config.toml
n_layer = 12
d_model = 512
n_experts = 96
experts_per_token = 6
d_expert = 96
d_shared_expert = 0
activation = "squared_leaky_relu"
moe_layers = [1, 2, 3, 4, 5, 6, 7, 8, 9, 10, 11]
router_score = "sigmoid"
normalize_top_k = false
routed_scale = 0.333
balance_loss = 0.00202
balance_bias = true
router_cosine_scale = 10.0
init_std_router = 0.0371
lr_router = 0.000296
vocab_size = 32000
norm = "rmsnorm"
norm_eps = 1e-06
tie_embeddings = false
optimizer = "adam_atan2"
lr = 0.000619
beta1 = 0.9
beta2 = 0.95
batch_tokens = [65536, 131072, 262144]
seq_len = 768
train_tokens = 575900000
steps = 4113
dataset = "wikipedia_en"
Below are experts of layer 5 (counted from 0) of a mixture-of-experts language model. Rows are named down (a neuron's output weights, with its number) and show model dimensions 0-127. Each number is 128 + 32 x the weight over its row's rms, rounded and kept within 0 to 255.
Before each expert's rows: a language model's description of what the expert responds to; "comes before" lists some tokens at least twice as common just after its tokens as in all text. This comes from a sample of Wikipedia text that the model never trained on. Tokens count by the router's weight.

# expert 50
What it handles: Final periods ending sentences, often after years like 2017., and the == or === marks of section headings.
comes before: "\n", " The", " In", " He", " It", " "
down0 [187 127 125 140 112 109 162 130  73  82  92 146 159 157 100 169 156  63  85  57 145 106 140 100 158 112 122 127 128 144 143 145 133 101 193 105 111 164 134 107 137  99 116 118 161 145 145 124 201 150  89 140 169 142 152 118 125 135 106 134 143 104  75 165 152 184 133 106 173 112 125 119 122 146 139  96 136 118 183 133 201 142 133 134  45 140 108 121 170 112  82 171 114 137 118 119 110  90  92 100 123 173 119 164 141 154 176 127  51 123 131 170 135 101 164  92 127 157 156 111  86  56 134  80 117 212 171 107]
down1 [ 24 127 132 124 152 107 116 108 149 130 157 156 111 128  96 142 100 133 140 158 121 137 135 113 104 128  96 157  56 105 115  70  90 145 125 116 180  92 153 119 130 169 114 137 126 114 123  92 123 103  81 149 104 142 150 116 187 197 130 109 155 177 154  55 124 174  99 112 187  91 103 128 152 133 109 121  89  79 136 128  56 143 121 137 118 105 121 104 128 144 132  93 176  95 115 164 110  77  92 107 153 108 151 131 199 130 122  92 181  99 143 155 169  62 117 147 124  49 177 192 140  95 141 164 144 144 115 128]
down2 [154 118 151  92 142  87 140 101 104 164 143 146 144 146 176 162 143 243 114 123  83 154 133 123 128  89 159 163 132 130 100  98 150  84 129 134 148 100 116  88 156 164 112 106 112 134 101 134  87 132 196 140  90 135 115  97 138 102 112 185 150 122 132 168 107 133 112 140 149  53 114 171 185 166 134 113 118 126 132 152  93 100 179 115 102 105  93 156 140 134 111 101 180 136 159 176 124 121  70 190  79  87 145  96 137 157 140  82 103 109 135 141  99 143 162 158 100 123 125 154 121 191 126 119 189 148 120 184]
down3 [116 112 122 112  89 152 187 156 165 102 155  90  99 121 115 103  80 161 126 161 124 209  90 137  91 127 119  82 111  90 130 139 121  96 155 141 109  68 130  90 143 126 118 186 134 102 109 115 122 165  73 105 129  39  97 168 141 139 172 141 114 126 122 110 122 205 159 172 101 103 115  99 165 174  96 158 211 118 170 137 138 140 125 191 108  93 125 153 117 159 121 163 132 121 158 146 140 111 142 188 146 112 166 144 131  61 106  65 109 126 124 115 130 135 116 137 139 145 174 156 147 163 119 141 158  79 137  73]
down4 [147 125 158 121  97 124 150 125 131 182 108  84 127 124 124  99 184  25 145 167 120 145  98 149 167 145  86 104 137 120 191 148  91 122 134 205  64 176 110  98 116 108  97 143 136 138 139 144 142 111 144 149  88 155 123  76 142 133 182 147 101 108  89  52 160 119 146 202 157 155 131 104  98 114  98 127 128 128  94  83 140  93  94 117 150 124 203 138 177 117  82 147  75 131 146 105  96 117 166 150 164 158 110 123 140 131 111 147 163 130  85  99 180 156 146 112 186 117 153 171 137  95 175 100 114 100 255 158]

# expert 42
What it handles: Participles, adjectives and particles that continue a clause after a verb or noun, e.g. used, mixed, both, unique, across.
comes before: " to", " the", " by", " in", " as", " on"
down0 [138 107 111 142 102 140 124 122 145 172 174 158 186 191 139 145 100 248 143 155  76 140  90 113 153  95  92 121 115 126 127 163 102 163 104 131 140 178 130 118 171 163 114 184 112 144 107 129 169 134 150 111 114 199  96 164  65 129 161  97  97 107 124 153 124 116 162  98 173 108  74 127 120  47  87 154 140 114 140 147  97 102  74 141 164 144 133 131 111 115 134 141 140 121 147 149 133 111  98 126  99 139  93 135 185 118  93 118 108 109 155  87 110 108 196 142 105 125 161 131 114 140 164 142 135 148 137 132]
down1 [174 135  77  77  87 105 135  80  81 116 191 109 128 139 127 155 166 215 138 122  90 146 127 121  70 133 134  93 142 102  83 129  86 114 151  91 152 116 152 177 136 131  88  63  65 144 106 170 148 124 168 139  99  74 180 137  96 141  90 150 143 123 179  71 168  87 158 108 121  72 108  83 209  83 155  85 158 136 131 167 144 160 100 109 147 155  81  71 134  99 116  98  68 175 166 101 164 133 107 115  57 169 139  91 153 116 114 154 157  95 122 166 129 139  80 129  66 139 155  94 174  97  58 123 122 123 127 150]
down2 [147 146  44  88  78 118 150  84  70 100 198 126  97 174 152 110 137 180 102 135  91 102  91 107 104 135 102 146 140 215 104 133 103 104 101  60  75  96 156  97 165 133 152 118 106 156 157 111 178 143 124 126  70  66 167 100 121 168 148 121 143 139 169 106 149 125  80  93 119 138  78 126 101 131 146 120 165  92 115 159 142 135 137 147 124  86 138 131 167 150 114  83 126  90 150  87  97 135 149 112 118 137 148  70 119 126 131 173  99 117 147 140 162  89 115 149  50 171 136 141 148  79 119  87  86  90 193 142]
down3 [154 104 128 109  56 112 111 146  70 133 217 115 136 151  89 180 157 247 126 120  85 147 113 104 110 114 136 118 161 171 104 125 118  98 128  75 154  87 124 104 156  97 151 111  98 180 134 176 103 118 154 122 109 103 117 162  97 148  87 166 153 140 192  65 187  87  86  81 109  88  95 119 143 168  92  97 208 133 138 115 175 116 206 151 131 125 159 108 135 132 125 173 180 158 187  99  94 121 137  88 144 143 123 132 143 182  96 151 109  74  89  88 127 150 124 134  88 115 157  76 122  76  64 102 140 119 169 163]
down4 [ 96 166 131 163 128 121  94 157 134 127  94 114 143  76 109 163 105 108 122 169  80 117 172 122 120 109 118 157 122  86 181  91 110 107  90 110 172 191  88 158 182 200 140 107 144 156 119 129  98  81  68 133 174 141 127 141 174 107 142 184 154 126 127 134 141 134 108 111 137  89 126 158 130 161 159 150 104 118 134 170 110 151 146 125  81 135 122 130 116 147  89 124 167 125 149 152  94 101 104  76 137 131 145 115 114 177 131 107 105  99 140 127  71 117 170 125 186  85  86 109 128 101 145 131 144 133 109 106]

# expert 48
What it handles: Leading digits of numbers in tables and formulas, plus place nouns like town, city, district, village and club.
comes before: " of", ".", ":", " as", " for", "st"
down0 [114 135  92 109 207 163  81 171  95 150  98 133 121 108 107 119 104 158 142 139 128 137  91 122 107 101  84 135  77 107 164 117 112 150 130 117 136 141 130 159 100 135 116 133 106 100 142 109 135 163 123 129  82 127 182 108 117 120 143 109  98  53 210 144 160 141 127 143 109 107 107 146 136 144 113 116 132 120  80 174 165 130 121 155  86  38  91 120 136 146 156 175 171  57 165 111  86 159 135  62 167  65 170  83 130 150 117 107 105 140 110  64 122 121 145 109 135  84 133  70  86 104 132 143 104 108 148 137]
down1 [139 101 135 142 151  96 116 149  91 180 135  73 134  94 118 110  81 149 141  88 104  79 107 144 115 163 123 116 124 137 152 133 100 111 136 138  87  76 124  67 114 155 131 120 123 108 166 118 174 117  97 134 180 121 190 214  80 130 175 158 124 112  80  98 125 172 163 100 197 155 151 171 179 134 138  92 117 148 129 126 157  85 131 197 101 132  79 142  78 135 212 124 120 120 134 135 106 157 144  75 186 137 144 151 119 142 136 140 140 121 116 170 169 127 164 102 138 116 143 171  99  96 149 152 229  88 144 156]
down2 [178 170 234  84 135 157 118 134 153  57 137 120 148 133 138 163  98 184 110  77 184 123  86 152  93  83 143 107 154 123 133 155 109 113 145 107 137 118 103 138 156 117 127 165 110 118 121  99 192 135 136 119 190 125 156 108 169 154  66 114  92 186 133 152 124 115 135 149 134 167 125 146 153 141  97 131  94 167 132 209 172 149 193  74 143 142 132 127  39 122 164 126 122 185 152 177 158 171 114 107 125 120 131 119 149 168 153 158  90 104 104 188 101 123 188 185 111 142  70 108 111  80  92 142 102 102 105  69]
down3 [138 116 181 163  75 126 146  86 122 152 131 163 140 117 148 153 112 208 154  96 134  94 105 130 147 128 116 116 137 122 173 107  90 155 154 174 113 167  80 148 106 147 180 161 119 155 106  87 141  93 121 151 114 176 155 123  83 128  70 133 157  91 109 155 127 146 117 152 116 110 119 129 139  71 139 149 105 129 132 122 155 150 123 119 111 132 119  92 151 141 126 118 101 199  98 199 146 106 101  96 125 139  90 103 168 173 148  69 140  85  95 170  86 102 194  88 103 162 213  64  90 182 161 185 149 210 109  95]
down4 [136 186 169 119 136 152  91 191 120 114  83 131 127  90 115 117 123 194 158 111  89 123 104 169  57 122 101 137 124 121 223  80 135 107 135 152 156 153  68  88  83  89 202 122  99 162 126  76 112 144 162  80 112  91 144 144 100  69 134 131 195 134  64 152 160 119  72 135 102 194 102 111 183 108  96 114  80 129 148 123 142 180 146  32 132 123  85  79 149 139 110 115  90 149  77 117  94 135 155 105 140 133 145 144 134 115 133 109  94 147 154 106 128 126 128 102 205 198  93  94 167 142 146  79 149 105 147  69]

# expert 37
What it handles: Nouns and past verbs after was or his in sports and career bios, such as died, debut, title, appeared, finished, held.
comes before: " in", ".", ",", " on", " and", " at"
down0 [201  85 171 101 190 160  90 152 131 110 180 160 125 134 116 159 124 193 102 124 125 149 167  76 143 167 119 148  90 147 103 120  98 107 109 120 135 143 138 172 153  97 220 107  98 143 172 115 137  80 128 104 122 127 125 151  86 149 109 109 116  85  88 120 158 181 126 148  82 108 130 104 101 149 140  92  75 100 119 145 100 152 112 112 114 119 134 163  85 124 133 120 159 147 144 101 130 143 176 118 156 113 186 125 120  90 114 125 160 110 118 151 166 169 155 122  78  99 166  92 154 133 158  31 145 118 133  79]
down1 [121 132 140 164 144  91 140 144 131 183 161 193  85 134 144 109 133 255 149 128  30 142 124 102 150 100 170 123  89 134 147  75  86  85 157  73 179 164 127  98 134 129 149  89  92 112 108  69 122 155 129 141 135 164 145 109 127 132  89 108 138  89 103 100 151 119 102 138 178 126 144 130 146 179 145 158  76 126 144  67 160 114 155 132 112 121 137 130 157 140 140 116 129 141 130 166 105 131 136  87 154 117 202 124  57 147 108  98 156  95 112 134  92 130 165  97 180 108 109 116 142 147 110 181 140 107 127  72]
down2 [180 134 130 170 136 166  75 104 127 161 101 162 159 213  68 168  90 106  72 161 156  96 121 104  88 148 105 155 131 162 157 109 159 141 164 161  84 143 123 152  87 219 103  76  82  80 113 134 197 162  98 145 157  87 124 111 123 148 134 145 132 137  54  73 120  81 119 137 116 125 145 176 157 178 141 154 105 108 140 135 105 116 108 154  96 185 112 107 173 179 162 124 117 128 102 113  91 127 232 141  86  94 155 141 142 120 152 140 139 131 112 113 155 149  71 158 107 157 125 128  86 170  98 146 178 139 159 169]
down3 [118 102 129 120  62 118 137 140 147 111 136 164 141 127 166 111 119 132  85 142 165  92 116 181 143  79 115 146 122 135 102  74 142 121 150 147 151  58  97 132 125  54  88  94  96 143 135  75 117 102  74  73 162 137 113 149 157 107  93 134 111 183 159 191 108 160 124 139  89 132  60 132 159 137 124 161 166 158  63 118 150 142 157  69 109 103 125 123 145 144 133 135 167 168 115 155 128 135 157 139 119 174 153 120 148  89  96  99 146 119 109 166 118 141 102 165 109  96 123 136 118  87 140 129  99 117 100 143]
down4 [105  97 105  67  98 122 170 158 140  65 111 194 127 173 146 208 140 189 108 110  90 117 150 120 126 102 198 134  76 156 154  84 156 125 123 127 173 143 124 125 128 140 171 125 104 165  98 133  95 140  66 142 188 112 150 139 109 115  81 175 154 137 101  56 109 107 129  99 115 137  60 153 110 124 109 128 134 109  94 123 149 110 130 220 126  76 139  98 116  52 118 115 127 101 143  84  90 150 151 162 143 116 113 118 115 117 162 117 119  57 140 157 178 139  99 136 126  80 107 157  94 157 153 129 121 166  62  82]

# expert 21
What it handles: Full stops, question marks and closing quote-periods ending sentences, especially in plot summaries, plus closing heading markers like == and ===.
comes before: "\n", " The", " In", " He", " It", " This"
down0 [114 109  91 140 144 170 110  52 130 116 178 129  91 140 146  92 128  60 118  84  25 139 168 131 144 107 154  88 128  93 102 146 100 102 112 134 160 169 152 152 100 105 161 156 190 155 147 146 136 175 111  82 165 125 121 112  81 127 178 119 102 161 151  59 106 146 162 137 190 173 144 167 126 125 139 101 148 117 112 161 159 159 176 102 203 166 144 138  91  98  90  92 184  77 137  64 113 162 141 157 125 155  77 111 107 108  39 165 113 101 147  20 111 119 113 111 135 117 134 124  88  96 101  82 135 130 128 117]
down1 [137  56 163 111 128 136 122 119 108 149 125 161 128  88 124 125 138 200 113  81 125 190 142 115 125 175 125 101 123 150 122  93 159 122 120 108 160 165 147 104 137 145 109 161 149 136 139 168 143  95 111 127 103 138  67 167 116 141 156  85  48 133 161 100 109 162 164 132 163 113  86 120 112 183 111 102 173 126 151 162 135 172 174 112 124 117 121 135 133  76  88  91  62 133 193  47 123 133 113 159  75 126 140 150 134 135 165  90 142 107  80 166 122 129 117 154 139 156  83 158 111  50  71 117 128 111 111  91]
down2 [111 181 147 154 183 102 132 121  83 142 136 126 122 139 180 175  80 230  89 125 105  33 133 107  95  84  87  95 120 135  91 107 173  66  81 123 161 118 156 151 122 138 123 166 117  99 109 124 119 132  95  94  54 167 135 101 124 142 118  88 141 146 184 115 125 139 182 163 143 146 149 216 130 155 134 122  82 133 166 100 162  68 132  90 120  75 166 114 205 116  85 140 133 154 157 189 129 134 147 119 164 135 155 166 115 129 125  97 102 184 153 160  77 134 106 129 111 155 157 122  95 149  95 156 140 129 125 161]
down3 [113 137 118  69 111 218 146 174 145  78 116  97 161 111  82 119 134 155 177 112 131 228 130 158 121 105 142  62 130 123  94 119 130 171 112 134  94 134  95 145 153 140 112 154 168 114 111 115 120  70 117  76 164  88 157 175 164 136  49 118 116 128  87  71 128 102  90 118 105 161 120 153 161 123 110 147 160 101 143  93 137 186  90  46  96 130 119 135 119 130 106  96 102 171 120 154 106 145 107 160 147 136 149  71 162 154  95 126 186 124 146 127 157 124 163 126  97 151 150 118 155  79 125 155 137  93 103  85]
down4 [ 96 162 137  80 122  92 113 156 114 100 129 125 134 126  75  83 177 143 157 144 197 133 108 127 132  99 181  91 109 157 135 127 122 121 122  74 167  88 177 138 172 101 157  96 203  76 105 116 113 124 140  93 147 137  93  89 127 138 157 126 121 135 129 127 100 148 111 106 123 106  92  83 128 138  82 133 171 126 114 133 157 125 158 138 145  92  97  83 138  92 147 132 142 151 116 134 146  59  85 106 137 157 211 131 187 195 112 120 152 126 116  79 126 104 107 114 107 118 154 150 102 139 167 136 137 137 163  47]

# expert 8
What it handles: Cells and labels in election results and infobox tables, such as party names, Conservative, Liberal hold, ±%, plus Species and Genus fields.
comes before: " |", ":", " Total", " Party", " votes", "ed"
down0 [141 116 153 144 163 153 162 109 140 122 145 165 151 156 167 130 153 105  97  72 115  98 127 159  86  99 125 145 114  87 120  41  97 161  93 162 162 151 177 121 127 154 116  81 114  88 168 196 112 148 120 142 143 132 108  93 129 134 129  89 107  94 102  92 163 175 108 108 107 133 139 172 137 153 114 182 129  43 137 120 182 129  85 140 194 112 109 112 126  77  93 173 173 136 193 145 128 118  79 184  95 144 100 171 116 183  74 137 165 156 142 177 122 128  87  92 130 127 174 102 129 156 162 174 119  80 106 150]
down1 [193 120 168 163 208  99 150  64 164 147 120 131 143 109  96 132 129  98 129 155 103 121 109 123 175 121 120 157 127 152 127 119 161  91  96  56 109 115 112 121 117  78 109 102 138 119  86 120  93 151 144 108  85 106  85 132 142  89 129 122 135 159 117 115 153 179 125 150  95 118 116 118 133 111  65 138 101 149 131 151  90 130 138 143 126 160  78 127 114  93  94 146 166 142  81 153 154 131 127 160 166  40 148 131 101 133 111 151  84  93 139 195 127 115 144 127 101 166 145 175 146 190 152 104 175 154 126  94]
down2 [ 98 126 134 140 140 160 125 166  80 131 155 160 120 149 122 195 122 159 150 139 152 219  85 119 137 141 153 107 100 127 143  98 142 120  62 130 113 122 148  86 116 117 166 138 133 121 150 106 109 128 124  75 119  89  91 109 144 107  98 154 160 147 110 167 130  94  91 135 122 120 112  87 131  87  49 103  83 158 150  99 162  67 176 156  90  77 138  88 125 175 107 141  84 110 129 156  79 124 163  94 104  74  65  93  99 155 109 105  83 161 224 177 138  88 174 182 177 213 130  78 112  71 141  87 134 124 127 146]
down3 [ 84 102 155 161 136 170 166  87 128 160 130  91 142 159 112 143  86 127  87 149 106 149  94 132 111 180 134 146 201 169 174 125  93  95 141  89 143  71 130 136 125 138 104 195 126 127 144 133 236 143 146 180 175 118  83 123 122 123 136 183 178  44  70 121 151  96 164 124 146  86 133 151  88  94 156 151 163 180  90  86 116 164  81 152 123 134 139 137 133 179 101 118 165 136 126 117 102  98 152 140 127 130 147 124 118 165 166 165  77 192 161  93 126 154 157 159 132 139 136  68 145 109 137 100 118  82 138 148]
down4 [ 71 119 123 136 110  92 122 139 159 138 120 164 123 162  67 189 107 140 121 115 139  97 114  84 117 140 125 133 151 142 152 133  66 126  79 204 126 119 134 128 115 146 124 119  89 103 174 124 178 125 176 107 113 173 162  75 180 158 135 135 121  56 175 115 138 124 137  78 141 139 180 166 161  27  87 161 120 107  96 182 188 142 149 191 113 128 188 151 174 168  96 138 205 103  60 157 195 106 139 122  97  76 115  50 151 114 151 135 143 112 170 183 125 114 131 158 124 158 148 101  79 113  91 175  83 107 104 132]

# expert 24
What it handles: Main verbs right after a subject or "to" in narrative and commentary, e.g. called, find, founded, rely, arrested.
comes before: " the", " a", " to", " that", " his", " in"
down0 [162 124  70  99 140 132 199  78 171 109 103  59 146 105 101  66 162 151 149 184 143 101 117 166  58 137 111 170  93 110 131 136 117 170 155 137 106  91 112 105  84 165 135 110 181  58 122 102 118 116  70  88 149 127 176  83  94 122 165 118 123 221 124 159 103 124 149 153 131 153  89 103 112 122 131 113 174 103 162 121 107 110 125 176 169 163 142 124 138  99 109  80 118 123 139 172 122  99 136  86 109 108 138 127 169  60 125  69  97 136 121 129 113  96 141 146 114 176 115 156 126  92 116 143 137 107 197 123]
down1 [134 112 133 140 143 105 168 158 148 127 130  55 147 221 150 116 161 194 126 147 161  98 167 164 102 167 105 106 163 111  90 178 178 132 118 106 157  61 168 113 144 172 111 140 137 129 150 153  97 143  92 137 143 109  81 142  91  64 102 126 134 111 103  73 133  80 181 125 100 146 153 157 130 152 111 129 132 140 144 135 108 121 116 186 103 173 101 109 123 130 141 115  61 120  77 136 177 107 139 107 129 127 127 125 104 166 135 111 145 147  88 135 162 151 124 164 112 120 124 216 147 132 144 124 151 125 159 108]
down2 [112 183  84 176 173 111 143 177 107 104 170 111 133 185 155  95 182  85 128 137 203 152 115 161 137 151 131  76 197 161 162 220 190 136 106 120 120  94 155 151 127 112 106 121 187 115 117  72 168 190 130 109 163 118 132 132 204 127 132  85 155 140  63  98  73 172 120  94 116 186 146 113 144 180 113 168  99 122 147 171 154 123  32 156  94 175 201 113  80 113 111 160 142 151 137  97 139 119 112 151 103 168 123 102 141 159 154 111  99 144 125 153 170  99  94 104 165 201 178 155 148 116 128  81 150  57 179  94]
down3 [153 119 133 102  82  47 159 172 108 163 165  81  82  77 134 107 129 136 123 119 171 139 154 167  94 132 131 131 109 126 137 144 156 134 135 168 166  86 158 143  71  93 112 146 138 171 115 113 153 122 160 126 125 132 121 113 112 124 143 175 130 167 185 102 138 132  76 173 147 172  60 108 126 117 125  66 173  65 121  99 146 115 144 110 189 117 116 126 113 134  72 105 124 159 170 220 158 125 163 140 149 167 112 102 144  81 119 178 132 153 119 140  83 110 118 136 170 109 121  73 114 161 174 104 128 183 123 128]
down4 [ 75 131 130 147 112 124 150 118 162 166 138 141 118  76 144 166  97 221 160 143  95 164 118 121 115 178 133 108 124 124 130 117 145 142 133 218 141 160 177 121  89 169 143  95 116  93 134 152 110 153  83 159 146 138 170 136 104 141 121 153 153 140 165 229 118 100 143 208 139 145 103  84 125 146 156  68 161 136 149 129 104 156 109 190 154 130 154 112 181  83  84  86  81 167  80  90 141 120 103 163 176 169 118 185 107  89 130  48  92  92 160 147 121  57 104 103 119 198 126 169 116 124 190 139  97 159 123 107]

# expert 54
What it handles: Music and politics words such as band, album, Records and vocals, party names like Democratic and Conservative, and the final words of titles.
comes before: " |", ";", " (", ":", ",", "\""
down0 [107 171  85 123 117 128 176 126 109 104 155 121 166 122 154 182 137 110 176  97 107 102 146 156 165  81 101 110 160 157 119 151  94  89 120 101 116 142 137 153 208 153 130 121 106  90 129 129 104 200  90  40 189 136 124 117 202 125  93 143 147 152 167  89 178 158 133 150  94 154  80  92 178 152 192 119 136 111 164  93 104  70 155 122 100  90 112 116 143 123 120 207 115 117 170 159 147 107 136 138 152 205 141 164 151  97 164 139 195  98 156 148 146 210 145 109  82 148 134  94 180 190 149 178 106 170 103 208]
down1 [ 95 169 117 153 107  37  97 149 122 162 178 106 176 115 107 172  84 178  99 110 114 103  92  73 129  87 119 149 135 209 129 120  89 108 235 115 120  99 161 130 151 160 113  91 115 120  94 123 139 113 100 160 140 120 104 112 162  81 125  86 117 145 198 143 195 183 111 126 147  98  80 133  89 146 129 106 121 109 127 224 141  60 143 149 196  56 135 126 119 136 151 139 134  81 158 154 117 137 106  99 157  61 151 125  93 148 150 140  78 159 103 117 110 152 163 160 123  87 119 110  96 113 137 166 119  96 115 128]
down2 [156 162 181 137 109 143 173 127  75  70 110 138  48 118 158 192  85 203 119 124  80 152  90 164 121 127 148 126 149  93 144 129  87 112 102 156 160 111 176 176  86 123  51  38 170 143 108 163 155  78 116 154  97 111 110  98 176 124 120 122 117  90 150 118 119 178 120 150 157 141  95 143 163 168 115 100  75 149 137 120 182  80  86  67 168 132  99 123 177 153 153  89 204 102  79  93  92 143 125  64 134 145  97 137 103 175  85 181 182  73 115 146 131 123 162 150 144 187 147 132 134 176 112  80 100 183  80 114]
down3 [202 119 103 145 139 124 104 111 116  95 129 148 144 137 122 182 104 148 140  76  88 126 135  74 172 134 159 154 129 103 156 155 129 146 188 156 164 143 159 165  83 122  94 111 111 148  71 134 126 111  48 103 141 127 148  74 119 151 100 159 150 245  82 147 163 152  51 101 147 105  26 105 114 123 133 100 153  89  85 106 157  86 110  89 103  91  84  89 163 114 117 119 172  99  80 102 106 168 103 172 121 124 144 113 138 140 157 240 110 120  77 188 149  85  79 125 107 160 129 104 129 130 141 161 119 100 105 148]
down4 [177 136 103 146 154  92 144 130 141  91  97 137 130  93 147  47 121 196 105 146 132 117 162 137 115 194  94 126 125 136 100 121  67 139 152 166 175 127 106 137  83 130 150 105 173  94  56 112 162 127 131 114  99 131 152 185 129 114 155 100 133 105 104 169 131 160 122 158 130 106  75 126 117 143 114  79 133 120  91 130 100 137 132  88 136 158 127  90 110 149 104  88 148  52 109 116 127  96  96  97 101 126  96 102 146  82 175 200  55 149  83 160 127 155 149  99  71 170 120  86 149 130 119 117 169 101 229 151]